config.yaml
hidden_size: 384
d_expert: 96
init_std_router: 0.0247
lr_router: 0.00109
vocab_size: 8192
rope_theta: 10000.0
learning_rate: 0.000873
train_tokens: 1804000000
Below are experts of layer 5 (counted from 0) of a mixture-of-experts language model. Rows are named router (the router's row for the expert), up (a neuron's input weights, with its number) and show model dimensions 288-383. Each number is 50 + 12 x the weight over its row's rms, rounded and kept within 0 to 99.
After each expert's rows: "mostly gets" lists some tokens that are sent to it at least half of the time. This comes from a sample of Wikipedia text that the model never trained on.

# expert 116
router:65 52 64 29 63 81 36 47 44 36 47 45 40 23 36 73 27 33 41 60 56 31 74 48 34 52 39 72 35 48 46 57 46 50 63 49 60 67 53 56 76 57 36 33 45 35 47 44 25 61 62 46 40 64 70 28 50 50 31 50 59 42 30 51 71 53 43 58 53 74 60 51 59 41 43 52 52 39 66 50 44 49 29 58 19 36 22 66 52 49 52 48 43 69 57 25
up0:54 57 67 29 35 55 43 77 33 32 42 73 51 52 61 49 48 36 35 50 76 47 68 42 43 55 46 36 46 48 48 53 80 67 49 52 49 67 36 64 79 61 46 34 45 35 54 45 40 43 62 49 53 50 60 44 67 67 56 37 66 48 50 39 67 32 63 45 45 62 63 49 43 68 50 41 59 32 44 56 58 51 55 82 48 34 37 68 50 43 66 40 55 63 63 51
up1:62 57 48 44 47 63 51 61 62 34 57 40 68 48 31 53 54 42 35 48 54 63 27 56 63 60 74 52 36 34 70 58 43 32 57 33 66 61 37 54 68 44 40 51 46 37 29 61 32 74 41 61 52 45 46 29 32 54 24 49 40 42 32 41 37 59 59 53 59 54 49 61 60 44 72 33 50 51 56 47 63 29 37 52 60 56 33 68 52 74 61 45 66 59 60 48
up2:39 64 58 55 38 65 47 42 26 50 46 43 53 69 65 67 45 24 50 28 27 62 65 46 54 69 37 73 45 48 46 33 41 42 40 55 53 58 62 40 31 63 67 35 58 60 29 37 81 24 53 44 63 29 59 65 60 75 24 53 78 47 39 51 49 63 63 43 59 49 67 41 46 47 52 56 59 56 39 42 46 64 29 59 42 23 63 61 40 36 53 49 38 47 22 57
up3:45 55 71 18 31 55 70 53 50 59 39 37 51 34 48 54 63 57 48 44 62 44 50 40 34 48 27 50 38 80 52 41 40 50 50 50 64 64 50 60 63 68 30 54 43 50 44 49 60 42 47 47 49 48 62 50 50 72 57 50 44 48 53 52 55 44 36 58 60 57 43 49 72 47 50 52 57 42 52 74 48 59 29 39 43 37 35 62 57 58 43 52 34 70 72 44
up4:53 51 68 54 51 34 47 56 61 50 35 45 35 28 44 44 63 66 67 60 48 52 42 61 34 45 49 56 36 47 40 58 80 65 57 51 43 41 49 50 64 39 42 30 63 48 42 60 41 50 57 42 26 35 65 41 58 64 54 35 52 56 39 46 58 66 46 57 49 67 38 58 68 57 59 47 51 47 41 38 25 54 51 29 54 47 46 66 61 54 42 48 35 40 38 51
up5:50 58 46 59 45 28 64 81 38 52 55 56 47 34 63 44 73 48 44 68 48 38 35 47 53 67 48 45 46 42 49 40 37 43 33 29 69 46 66 50 40 50 26 69 82 43 39 41 43 41 47 59 58 55 13 66 51 45 34 42 74 51 56 56 68 56 65 28 48 43 50 19 33 60 40 64 47 22 39 47 38 45 44 46 44 69 46 59 51 35 51 65 40 37 55 52
up6:34 53 52 12 56 48 68 42 32 37 46 27 46 42 54 31 64 36 53 62 40 66 57 28 49 36 50 48 37 43 51 49 69 53 33 50 52 52 43 56 35 70 19 61 48 45 43 37 46 44 52 52 47 27 61 37 55 50 51 51 44 55 51 53 37 42 59 46 52 71 35 57 50 61 57 38 52 47 38 52 41 67 47 54 37 33 34 28 70 60 65 49 50 38 80 56
up7:41 48 49 47 36 60 48 53 32 61 47 44 62 45 47 50 28 53 42 50 48 36 51 43 54 55 49 42 45 47 60 44 39 39 56 43 47 60 65 48 39 58 30 27 45 42 46 42 44 47 51 54 57 55 67 51 29 38 34 90 45 38 26 52 53 33 39 59 36 55 59 45 43 54 40 41 48 26 49 43 74 65 58 55 35 30 52 36 71 44 75 79 48 51 62 57
up8:77 45 52 42 31 61 64 50 44 46 48 46 50 52 52 37 41 76 37 51 47 75 57 40 45 55 59 74 47 66 56 69 38 59 63 37 52 45 68 58 60 63 54 63 56 35 36 24 43 54 62 41 49 73 61 21 40 39 45 42 51 40 59 59 42 36 54 70 42 56 21 63 35 64 62 38 98 59 52 53 58 49 28 48 51 27 36 67 74 34 42 48 48 44 61 52
up9:48 35 47 59 51 69 46 36 52 64 79 28 40 30 38 56 21 45 19 50 58 39 58 42 43 34 39 44 47 31 55 43 51 37 60 64 44 56 45 43 43 51 41 51 47 68 50 55 36 57 40 42 26 48 56 26 48 50 66 74 50 37 37 52 37 50 37 45 62 44 52 58 49 49 38 45 38 38 22 73 61 36 53 38 51 65 42 49 60 76 46 69 50 99 52 58
up10:32 57 51 58 65 55 37 45 55 62 36 49 56 56 32 41 31 52 40 56 58 58 42 46 53 32 61 57 57 56 22 40 39 60 45 40 24 40 38 54 41 56 45 38 47 44 54 37 31 44 70 48 39 55 53 34 44 62 48 48 55 33 35 56 61 62 08 39 49 52 65 48 54 59 58 67 53 48 31 63 58 44 53 59 69 43 53 42 68 34 44 64 40 36 49 72
mostly gets: "east", "west", "ball", "itch", "own", "fl"

# expert 67
router:45 44 61 57 49 81 41 42 57 28 34 68 42 57 38 32 28 34 52 51 46 55 66 62 45 44 53 64 45 53 59 38 68 64 67 41 58 48 59 50 54 57 51 60 60 54 37 66 32 30 56 65 42 56 70 37 49 56 73 41 45 51 53 46 61 50 37 50 61 57 63 59 69 34 68 47 54 36 50 49 54 51 43 34 42 65 18 57 68 65 54 29 63 58 53 38
up0:60 68 64 52 46 71 43 34 63 47 68 73 49 54 47 40 36 63 36 62 48 41 54 20 71 56 43 65 30 62 63 72 76 55 54 39 41 32 80 62 60 44 51 46 51 48 52 48 49 36 58 46 39 56 54 52 41 52 43 74 64 60 50 53 50 45 51 41 86 52 71 54 71 56 67 58 62 46 55 36 44 63 40 45 51 47 43 55 49 34 32 60 49 42 57 56
up1:43 53 47 49 58 50 53 29 73 41 62 33 68 53 50 49 46 35 45 26 54 55 62 34 46 51 51 60 52 45 48 41 36 40 62 40 43 51 47 52 51 59 34 61 57 53 43 62 46 54 50 55 44 40 49 41 40 41 47 28 60 35 57 69 51 41 76 35 72 47 58 64 57 41 56 67 41 34 64 54 53 52 51 56 36 55 34 44 48 49 61 67 48 65 38 32
up2:58 51 66 37 63 57 65 21 29 31 50 28 56 62 63 59 43 59 50 64 49 56 61 54 43 10 63 46 50 37 41 68 45 58 43 68 70 55 60 48 44 41 39 57 43 64 48 54 66 43 53 52 50 65 58 64 53 45 43 48 49 41 64 71 49 61 40 62 47 58 54 53 33 55 28 69 73 53 43 52 68 63 31 51 44 39 38 62 45 44 44 68 62 47 57 57
up3:35 35 29 36 42 60 38 47 38 27 66 50 27 58 45 40 43 38 43 46 51 48 52 51 40 55 57 48 69 39 44 45 50 33 76 61 64 46 41 53 44 40 31 44 42 50 41 49 39 44 45 49 51 62 62 64 53 68 46 52 56 44 51 54 70 72 34 63 70 44 50 39 53 51 46 52 62 63 37 57 47 36 53 48 43 42 49 54 39 69 64 45 63 47 56 54
up4:51 53 48 48 55 32 32 42 27 59 61 44 44 69 61 42 45 44 57 68 74 59 76 43 62 55 32 37 56 51 61 51 65 65 55 54 53 41 60 73 52 51 42 59 51 60 38 51 58 74 55 48 63 63 49 56 72 65 61 42 60 46 47 59 65 56 49 67 48 56 41 38 49 51 59 60 59 34 67 66 42 56 59 70 61 34 36 39 64 64 48 51 50 61 51 53
up5:43 27 50 51 42 64 55 48 41 50 28 47 58 59 57 35 56 63 46 43 42 63 46 36 48 58 42 61 43 47 58 41 48 66 53 56 61 44 43 68 67 72 62 39 50 59 33 64 26 50 43 67 37 57 79 66 51 50 52 41 40 52 50 43 47 55 63 65 71 53 36 44 38 47 43 37 78 71 55 29 57 29 62 40 68 77 58 44 64 66 41 57 59 41 53 32
up6:50 59 17 40 47 70 47 33 52 40 23 49 56 46 51 62 27 71 61 58 34 55 61 55 45 52 26 35 50 39 59 34 36 83 55 31 64 62 71 57 67 65 48 51 58 49 38 76 28 61 43 45 35 51 46 53 31 46 34 36 39 53 58 51 60 44 65 51 39 40 44 48 56 65 45 49 57 42 73 34 53 55 55 47 41 44 63 54 34 68 48 54 52 62 56 29
up7:60 37 71 71 41 52 48 62 59 38 48 47 51 35 46 68 43 56 35 62 48 49 61 52 56 53 44 57 29 52 42 53 61 67 45 47 49 30 31 34 41 56 60 40 49 54 60 48 35 38 46 73 40 56 48 27 54 54 45 50 43 41 62 46 52 27 54 35 36 63 47 31 45 48 56 39 66 47 49 49 61 37 51 72 40 47 52 63 52 73 64 45 54 47 45 41
up8:61 42 44 62 55 46 42 45 46 41 34 48 49 53 63 22 68 46 55 59 46 63 47 54 40 61 46 55 60 46 48 43 53 52 58 54 35 39 51 54 58 40 50 66 60 34 46 66 57 51 47 46 29 45 42 56 68 42 55 66 55 53 43 47 44 24 45 46 45 38 64 57 60 52 45 43 33 23 66 66 51 42 54 62 44 25 50 76 61 38 41 40 39 72 23 62
up9:43 62 31 69 61 64 49 52 49 31 52 22 22 51 49 56 65 52 66 36 46 44 70 65 41 55 24 53 55 16 41 36 53 50 53 67 59 53 63 44 37 49 56 45 28 45 41 70 41 41 43 61 48 59 52 48 57 46 58 57 50 52 53 37 59 59 43 71 36 48 55 35 60 42 62 52 57 34 66 48 52 62 57 40 64 49 35 64 28 58 50 46 40 48 58 70
up10:38 48 65 52 50 55 81 57 35 33 54 51 34 57 56 39 46 46 55 45 29 38 37 35 37 53 24 49 42 56 49 51 82 21 53 50 52 54 66 55 67 59 63 44 38 57 49 58 69 55 47 45 53 50 52 38 65 32 59 32 59 53 31 47 58 74 19 35 66 52 61 43 54 51 44 34 51 68 50 43 70 61 40 45 32 71 40 66 65 45 40 44 57 62 63 49
mostly gets: " prevent", " burn", "quir", "put", " remov", "omp"

# expert 192
router:41 60 54 49 63 44 71 31 51 40 45 47 44 49 31 69 38 37 40 55 48 31 36 65 35 44 52 71 56 48 35 43 50 58 59 61 43 47 53 68 35 59 23 49 42 47 44 40 28 43 59 57 40 62 49 54 55 44 43 45 75 52 58 66 42 56 46 70 67 53 48 52 58 66 47 52 62 38 50 48 58 58 37 51 40 59 20 45 41 65 66 46 84 57 63 56
up0:54 41 67 51 45 44 59 39 45 54 25 60 45 45 59 59 50 33 45 20 64 66 50 52 48 59 54 62 64 67 44 63 74 67 54 64 57 46 30 54 38 44 40 51 46 61 66 38 49 55 52 64 43 47 40 44 59 53 43 47 54 29 67 36 51 65 55 33 34 48 70 36 63 54 71 43 32 47 31 45 35 65 45 25 37 49 51 47 48 63 39 54 46 65 47 59
up1:37 59 37 43 41 32 48 53 60 32 54 37 46 43 45 59 52 47 52 26 40 59 51 50 75 44 49 43 64 48 54 61 44 32 58 38 38 48 57 52 56 46 42 56 53 38 78 69 36 62 52 48 58 63 61 34 38 53 83 22 55 50 47 34 51 48 57 62 57 41 49 35 51 63 60 53 20 53 34 35 56 19 64 38 32 48 63 37 54 69 53 86 46 54 49 35
up2:52 45 56 60 66 65 52 46 59 34 52 57 48 81 56 59 63 53 45 28 43 57 59 31 39 55 43 53 41 53 68 59 58 38 66 37 43 62 48 37 62 49 47 45 60 46 23 56 52 40 72 49 55 47 39 38 50 63 54 63 39 49 49 38 52 67 60 51 65 42 47 55 56 47 43 30 60 24 33 49 48 62 63 76 40 46 40 76 41 56 46 35 59 48 55 59
up3:43 66 53 55 50 65 51 57 68 51 42 54 44 31 45 55 42 28 26 50 48 38 36 68 34 58 56 47 52 40 51 35 66 52 80 79 49 57 49 59 52 46 56 56 59 59 46 67 57 47 39 60 69 61 60 45 50 39 54 37 57 64 39 48 36 69 39 51 57 66 66 43 49 49 34 67 58 53 40 70 63 43 66 50 57 39 29 61 60 64 56 52 55 55 65 60
up4:55 55 46 40 67 71 59 21 68 36 47 42 68 62 31 56 36 42 59 55 43 37 58 22 43 50 41 55 67 41 54 33 68 43 59 55 42 60 60 32 44 61 50 46 53 46 61 27 67 48 56 63 59 80 68 47 58 53 16 33 67 58 51 56 52 20 44 77 54 52 57 55 57 46 30 60 55 46 67 41 60 69 31 51 62 66 27 57 54 40 45 38 48 47 28 30
up5:48 54 29 41 53 42 49 45 53 49 45 40 52 16 45 34 59 46 48 50 69 42 56 47 48 39 36 46 53 48 83 44 44 24 65 49 43 50 60 51 46 43 55 41 55 57 56 39 29 38 40 49 60 57 38 46 36 54 52 56 38 58 43 55 46 63 68 51 47 69 40 51 37 45 56 54 49 71 24 28 63 45 54 37 44 74 35 61 51 33 45 44 64 64 44 28
up6:52 61 41 58 52 37 49 54 58 30 47 64 61 53 56 49 66 57 59 39 41 49 40 50 13 57 63 54 29 63 44 48 56 56 17 66 21 54 47 54 47 59 40 54 69 62 64 49 60 47 47 54 51 44 30 51 62 55 39 31 64 53 57 69 68 59 67 52 44 72 38 34 49 57 46 66 66 72 59 69 36 67 44 60 43 40 52 58 48 36 58 56 57 37 40 65
up7:47 42 50 74 48 61 68 61 82 58 47 19 52 57 54 42 42 54 35 29 63 33 58 64 37 40 50 51 46 49 67 49 51 65 57 52 36 70 76 59 37 38 27 44 34 45 61 40 36 46 69 45 48 64 51 44 60 58 61 48 35 40 54 50 56 39 44 44 45 52 39 68 56 54 65 65 36 59 43 46 33 66 49 49 22 61 56 60 62 33 56 38 46 65 32 63
up8:17 32 45 23 49 40 41 47 51 33 44 41 42 56 49 42 53 47 30 30 62 42 44 52 43 62 31 44 45 71 37 32 63 43 63 57 50 45 49 69 67 49 31 35 41 59 61 40 57 49 60 62 26 59 62 48 57 55 17 44 54 54 42 61 52 58 35 82 31 70 55 52 40 23 82 49 47 68 50 45 44 76 61 60 58 45 57 61 56 67 72 52 49 48 49 56
up9:59 55 43 51 46 41 51 43 33 51 49 39 53 28 43 48 37 49 18 40 34 57 60 46 44 50 59 49 44 51 25 35 81 63 60 19 40 51 49 73 45 44 61 62 54 61 69 30 36 56 58 40 50 66 52 51 46 39 50 51 65 45 63 53 53 51 26 43 46 49 62 44 42 56 40 53 43 29 34 72 63 67 30 44 52 44 41 35 47 32 43 55 31 48 44 53
up10:43 45 40 61 50 47 49 56 44 38 52 57 32 56 33 41 60 38 53 69 58 44 37 49 35 47 44 56 50 52 62 42 54 55 63 59 52 57 45 68 36 56 59 44 70 43 20 55 56 50 61 49 39 54 49 41 53 63 59 43 52 50 46 33 61 60 52 65 37 33 68 50 44 48 43 51 38 25 49 57 81 32 45 75 55 50 52 40 58 87 47 67 59 45 33 54
mostly gets: " Anna", " Julie", " Sara", "ipa", " Maria", "issa"

# expert 66
router:56 53 50 36 64 44 48 42 58 27 33 57 70 43 24 49 49 24 39 52 34 38 49 48 47 50 44 73 35 58 41 42 44 66 50 49 54 39 44 67 55 37 32 42 25 50 52 40 35 46 38 75 46 67 54 56 51 51 34 40 56 40 41 57 72 32 38 33 61 56 52 35 40 59 56 58 69 48 41 50 69 47 43 70 53 65 24 49 26 72 63 65 41 58 44 42
up0:55 38 73 67 47 63 14 70 47 53 29 61 61 52 55 66 39 57 41 52 65 40 53 56 46 50 76 58 55 34 68 28 57 53 57 58 48 49 47 42 38 50 45 44 44 66 53 46 52 34 31 45 48 50 56 57 42 63 45 67 36 37 23 35 60 38 41 39 45 67 38 66 60 31 63 40 71 42 46 47 48 38 54 53 81 49 52 52 31 77 57 64 71 55 33 43
up1:67 78 38 57 50 22 61 40 63 47 38 53 33 65 45 58 60 36 51 44 48 60 44 56 65 30 50 47 42 36 51 43 56 53 53 52 60 56 68 40 28 52 48 51 40 50 29 66 53 56 47 50 37 45 50 49 60 39 52 56 62 71 49 38 62 69 50 65 55 48 56 53 36 50 56 50 47 23 62 56 35 75 54 41 59 34 58 50 43 51 49 47 59 61 40 39
up2:27 46 56 43 68 47 56 18 57 54 56 54 50 63 58 45 61 18 59 55 56 63 64 46 54 75 48 64 64 45 28 38 42 56 44 49 48 60 53 47 53 64 35 57 39 45 40 46 74 35 57 56 38 55 69 45 63 52 32 51 79 46 48 53 44 56 41 62 51 69 51 32 23 59 53 40 47 65 31 71 57 62 34 71 41 37 49 52 58 59 45 31 61 57 64 50
up3:68 52 35 56 43 45 52 31 26 47 42 66 35 59 41 45 11 49 40 62 59 32 56 57 39 55 54 52 43 38 47 72 45 44 64 45 46 38 57 50 36 34 50 42 49 35 44 42 45 56 64 52 54 51 44 57 34 67 43 59 46 57 48 43 42 63 62 63 51 46 53 49 60 27 59 64 50 35 37 48 73 48 44 41 50 68 52 54 63 30 58 43 41 49 41 41
up4:66 38 75 58 50 64 32 46 51 33 43 68 47 52 44 45 33 39 27 41 32 56 47 73 23 53 53 72 47 24 60 61 59 66 35 65 52 31 46 56 41 42 50 43 50 33 59 48 39 65 37 48 70 54 52 49 43 71 44 55 62 45 51 47 39 39 57 35 56 56 30 56 64 43 66 45 48 48 58 48 45 33 56 66 55 47 15 53 34 81 66 56 62 43 49 51
up5:59 38 42 61 56 48 55 70 62 52 46 45 38 42 49 67 42 51 49 26 56 53 54 58 55 52 69 67 42 46 29 55 50 46 39 44 38 42 76 39 64 60 29 66 73 39 55 60 43 49 46 26 57 37 50 55 59 63 41 47 69 65 42 60 37 46 43 56 36 66 55 44 38 73 53 54 58 49 27 56 27 38 48 39 45 34 53 54 51 22 55 47 54 61 52 44
up6:49 73 38 55 54 64 42 51 67 62 43 70 49 53 44 54 34 63 45 53 15 39 69 63 22 50 36 55 46 75 47 39 41 66 59 43 51 47 69 44 31 55 58 26 53 46 68 34 34 37 46 70 45 60 59 23 44 40 36 50 43 48 38 26 69 39 46 43 39 42 59 46 55 72 40 39 40 50 48 35 59 20 48 57 45 47 49 38 66 43 63 52 40 55 42 40
up7:46 57 47 67 53 62 30 48 53 43 42 73 38 30 54 37 40 40 53 53 42 42 58 62 51 31 67 61 49 42 40 49 56 47 62 46 51 35 59 62 54 42 39 57 38 71 71 34 60 62 54 58 46 69 57 44 48 47 41 70 48 69 25 56 39 53 63 47 34 48 74 54 47 45 38 63 47 44 39 42 56 40 46 41 66 39 41 59 55 68 58 56 43 63 45 41
up8:59 46 66 59 43 52 55 35 45 42 45 53 70 48 49 18 31 42 38 32 45 44 55 33 34 48 78 56 51 28 48 39 60 47 51 78 37 41 61 56 49 57 31 53 32 60 68 62 71 69 48 68 59 23 47 43 64 60 47 44 64 41 39 58 41 58 43 47 43 48 48 45 63 59 66 40 57 56 51 47 31 51 56 57 37 61 38 60 39 51 55 59 44 56 73 41
up9:25 65 57 39 56 25 44 52 58 44 47 54 56 35 28 57 62 59 53 61 53 50 39 64 52 52 58 51 44 50 53 49 57 51 51 66 37 52 48 52 51 48 37 53 64 55 49 42 55 53 58 61 38 63 63 57 55 67 34 41 34 32 47 32 55 68 13 39 78 64 37 37 36 68 60 33 68 50 57 68 49 39 65 53 53 56 52 46 35 57 71 36 45 46 46 51
up10:41 55 44 37 53 39 65 45 64 21 52 52 73 45 37 38 45 42 16 51 29 33 58 36 33 52 38 37 77 51 47 25 43 47 64 61 51 66 45 42 58 53 43 27 33 60 41 55 54 60 46 53 47 48 45 57 60 50 46 51 57 49 51 34 46 29 32 57 34 72 62 45 52 85 50 62 57 38 33 47 67 56 56 60 46 44 39 61 34 48 70 44 39 73 38 53
mostly gets: "ido", " Angeles", "rio", "alia", "ania", "ento"

# expert 141
router:53 42 41 70 49 49 41 29 58 41 54 72 67 38 47 52 28 34 51 55 51 64 57 50 35 38 49 53 67 25 53 69 65 51 49 79 62 51 55 51 65 45 51 63 39 61 42 45 37 49 70 65 43 70 53 31 64 34 47 52 70 40 59 29 59 68 62 47 32 46 64 51 55 62 55 58 73 29 47 47 56 57 37 54 50 43 36 53 49 59 74 25 57 53 40 58
up0:69 37 50 66 55 57 62 36 50 43 33 63 61 41 58 45 43 49 37 65 60 30 49 40 43 52 53 47 54 69 57 42 55 41 56 68 54 37 53 47 68 48 37 61 47 69 46 60 33 53 64 41 14 56 64 41 42 43 52 63 50 33 58 61 57 52 38 47 37 43 56 22 59 56 46 42 46 33 60 43 71 37 60 40 66 40 44 48 73 59 46 15 61 61 31 43
up1:58 49 47 43 81 24 33 47 53 30 65 67 75 36 45 38 60 44 34 71 45 42 62 53 38 35 78 51 50 54 45 59 75 52 41 53 55 30 42 67 83 49 55 66 61 77 51 60 73 38 31 57 52 45 69 46 59 56 41 59 37 44 43 61 47 63 47 47 52 53 43 66 71 53 39 40 54 52 44 61 33 58 50 52 64 54 45 66 58 56 54 61 49 53 43 62
up2:18 64 56 50 28 30 30 47 58 36 42 66 38 55 61 42 39 42 56 54 45 58 48 16 45 37 36 27 69 58 67 52 49 35 53 51 34 39 69 57 61 55 48 55 34 54 62 50 52 55 67 47 48 79 44 55 23 38 56 56 44 48 50 44 52 35 63 41 50 57 65 57 51 55 51 68 46 57 54 45 74 62 57 44 49 58 41 45 36 32 48 25 71 56 68 37
up3:48 44 50 55 76 44 59 54 45 32 54 52 50 61 52 58 64 43 66 69 51 59 51 53 56 42 49 48 77 38 74 63 47 58 35 57 55 37 63 49 65 44 51 60 42 58 69 59 58 39 49 63 40 57 39 51 87 66 60 39 53 24 68 39 68 51 68 52 50 56 52 50 48 62 46 64 71 65 40 42 57 45 56 58 73 60 60 52 45 45 61 37 62 52 37 60
up4:75 59 46 77 39 44 75 44 61 46 45 43 34 41 69 46 46 42 54 51 54 44 35 21 50 48 31 59 56 31 50 70 45 35 41 61 63 56 43 65 43 45 40 54 43 33 49 55 46 52 57 61 55 57 53 38 66 41 19 38 46 48 50 31 42 54 61 31 39 61 60 49 49 27 61 58 44 53 55 59 59 65 47 27 47 56 42 61 69 49 78 45 47 38 40 40
up5:57 65 48 50 47 35 37 67 64 21 48 64 80 62 55 43 46 46 29 64 67 60 60 47 48 45 51 77 73 37 53 45 40 55 55 62 50 77 48 59 31 53 49 49 65 72 72 44 46 48 64 61 60 57 58 26 44 62 48 46 66 46 38 53 51 54 72 51 61 51 52 45 56 39 66 40 60 31 39 55 58 48 49 41 52 51 33 69 63 58 69 54 58 41 64 51
up6:58 26 54 54 33 53 47 48 25 50 47 59 47 47 56 42 16 51 52 53 65 51 45 64 47 42 47 38 74 60 58 57 43 32 48 51 44 49 76 47 45 38 52 60 53 65 57 41 32 58 60 37 48 51 78 47 54 52 57 63 67 56 37 53 82 71 58 68 37 37 47 44 48 71 58 73 61 38 49 57 75 44 46 54 37 54 48 38 39 65 60 33 43 51 46 58
up7:38 26 44 60 22 55 71 44 57 38 57 41 59 59 54 49 56 55 64 47 60 54 52 40 48 45 61 45 57 49 33 58 60 42 59 49 52 36 79 49 52 39 42 47 65 66 56 53 39 64 63 79 34 70 52 40 59 45 58 52 54 40 49 56 59 48 65 49 63 45 51 54 62 61 33 56 68 27 31 60 59 38 39 49 47 48 51 49 48 53 69 23 54 67 35 50
up8:53 44 45 41 49 62 41 41 56 48 48 53 47 55 36 39 28 45 49 46 38 28 63 40 62 20 48 36 42 40 58 62 59 61 43 55 61 37 53 44 48 58 43 63 50 86 36 42 58 47 60 50 33 73 40 71 53 45 62 30 47 55 50 54 59 29 36 58 36 74 44 48 54 66 56 46 51 50 47 57 39 31 49 63 72 70 36 32 31 52 54 53 61 57 31 45
up9:62 55 52 53 46 49 46 44 27 57 41 53 35 38 54 41 75 55 46 47 40 55 80 39 46 35 47 38 47 59 55 63 58 36 46 37 49 43 60 50 65 65 74 52 47 69 61 48 29 49 50 71 47 53 63 35 49 47 43 49 67 58 55 56 41 88 54 39 43 67 55 41 60 58 42 50 49 49 74 59 43 42 33 40 49 44 38 43 77 58 61 24 41 54 49 28
up10:58 61 52 50 71 60 59 44 58 53 60 52 67 45 43 47 57 47 38 47 51 49 39 75 58 53 46 65 61 58 67 59 51 60 58 67 20 58 51 67 40 35 48 45 61 61 58 51 51 60 55 47 46 41 54 60 40 43 50 27 75 24 37 49 67 39 66 63 54 73 35 44 66 57 51 40 21 46 37 41 69 42 27 57 56 54 41 58 47 41 58 39 68 55 38 64
mostly gets: " systems", " services", " studies", " states", " conditions", " effects"

# expert 230
router:59 31 45 60 60 45 59 39 36 60 59 55 50 53 47 63 33 38 34 52 50 38 48 60 29 46 36 60 45 36 31 43 77 42 60 66 47 43 62 42 55 54 42 54 44 51 43 57 32 69 58 53 39 56 67 41 34 47 51 43 53 37 48 45 51 47 51 51 25 45 52 50 58 47 48 49 75 27 47 52 59 57 51 66 52 52 38 48 52 36 64 33 61 55 40 62
up0:42 63 62 47 33 56 71 68 65 53 61 58 44 50 55 37 66 49 55 45 41 28 60 22 45 24 45 52 49 52 50 42 31 74 38 55 59 66 41 55 53 60 45 44 29 57 41 70 47 39 38 42 50 61 49 43 51 53 47 54 55 26 48 36 54 42 52 26 41 29 64 51 53 44 36 44 43 49 34 31 48 60 45 50 37 37 42 50 43 44 65 36 41 66 55 63
up1:58 59 60 37 56 60 67 47 69 44 47 28 66 56 54 45 40 39 41 52 53 34 48 65 59 43 50 66 45 43 21 29 43 32 57 43 31 33 60 52 50 67 51 52 38 40 36 39 41 53 50 58 16 48 54 45 25 52 63 48 59 55 55 61 52 11 65 29 68 51 33 42 57 42 47 29 23 55 48 34 43 43 39 57 33 87 45 52 50 49 54 39 70 52 37 40
up2:69 41 27 48 43 67 48 56 90 54 48 49 25 48 51 53 41 44 44 46 82 34 77 48 25 56 46 55 45 65 61 43 59 48 45 46 56 23 40 48 64 56 53 48 39 40 54 69 32 38 56 63 39 65 67 41 48 66 48 63 48 47 33 40 59 33 50 55 48 47 53 62 46 35 54 49 37 55 52 32 48 31 61 79 43 35 48 53 49 51 72 46 41 42 48 44
up3:92 51 37 63 62 27 64 72 62 54 52 68 43 41 61 51 48 47 62 36 61 46 58 44 48 59 34 64 65 24 33 44 58 63 48 55 54 74 54 48 61 39 38 55 45 49 54 39 38 45 73 76 26 56 37 54 33 73 38 32 61 63 55 35 60 56 53 52 48 58 64 62 54 71 43 56 43 49 51 59 53 46 43 64 62 54 47 31 55 43 43 48 49 42 33 26
up4:61 64 72 67 61 49 71 63 76 44 57 39 46 24 66 45 35 62 39 49 62 68 65 51 40 43 61 65 30 21 34 50 31 45 48 53 53 62 62 52 63 56 49 48 28 44 58 54 45 49 58 44 48 47 36 49 46 51 50 55 68 50 44 45 37 31 60 37 46 47 54 56 61 47 43 85 76 52 48 52 58 48 45 50 54 22 55 49 80 52 50 70 57 51 46 45
up5:72 57 38 61 58 33 58 62 66 52 74 60 60 32 48 62 58 48 50 50 43 66 42 17 52 37 51 60 54 36 47 45 53 44 49 58 60 52 58 58 57 44 42 72 43 31 35 63 52 49 60 51 56 59 42 41 54 68 37 40 55 37 62 48 43 31 54 45 59 52 59 36 47 53 56 58 46 54 39 38 45 43 52 58 60 61 48 50 68 47 42 64 31 48 54 75
up6:56 59 56 61 54 31 64 40 33 37 35 46 60 52 30 51 42 45 52 65 46 50 38 40 43 45 49 66 59 52 27 57 41 34 65 52 43 52 39 59 61 52 23 46 40 59 58 40 49 73 40 57 50 61 62 50 50 62 47 50 45 53 54 55 52 64 63 62 44 62 27 50 51 41 70 74 68 66 58 50 52 52 41 30 55 53 52 34 32 64 48 37 28 58 56 34
up7:52 51 53 46 46 88 64 47 56 49 52 56 50 44 49 60 32 33 42 47 41 25 58 61 67 49 32 39 57 57 49 47 47 52 49 69 36 76 59 46 57 51 54 32 43 62 47 47 24 48 63 34 50 50 60 55 53 40 43 38 53 56 56 34 50 58 45 53 31 65 61 50 38 66 48 68 61 32 52 60 59 24 45 48 58 57 53 52 51 52 40 32 57 44 33 53
up8:46 41 58 52 57 69 47 60 29 70 55 55 60 37 60 48 68 26 61 52 46 60 53 59 35 29 43 64 63 55 56 55 54 65 60 38 26 58 40 46 42 71 56 32 46 37 59 63 48 84 75 49 53 54 69 50 55 63 59 32 42 52 54 60 45 50 24 72 66 51 48 48 63 75 48 30 57 35 50 60 40 68 71 42 63 48 21 73 58 65 71 46 38 52 36 32
up9:65 48 73 51 72 53 34 40 45 59 44 32 45 51 46 50 39 46 46 41 51 64 59 42 50 36 54 58 54 56 61 33 40 64 69 47 51 76 51 55 53 35 37 41 30 54 68 34 69 73 60 46 50 42 45 33 65 37 45 31 78 43 53 49 61 46 60 42 51 47 66 48 47 70 52 70 33 32 66 73 46 27 65 47 57 30 60 43 33 77 38 47 57 62 37 60
up10:49 34 73 64 31 47 46 50 62 45 52 53 58 55 57 51 54 41 38 53 62 58 52 42 34 43 48 54 32 33 53 45 25 72 45 41 57 47 62 60 61 62 43 36 40 59 55 33 73 43 44 52 42 54 69 61 69 46 28 64 48 46 55 27 59 54 55 44 50 63 27 47 23 62 45 37 56 40 46 47 53 33 59 75 49 49 26 54 55 54 39 61 38 53 37 50
mostly gets: " people", " members", " those", " teams", " groups", " areas"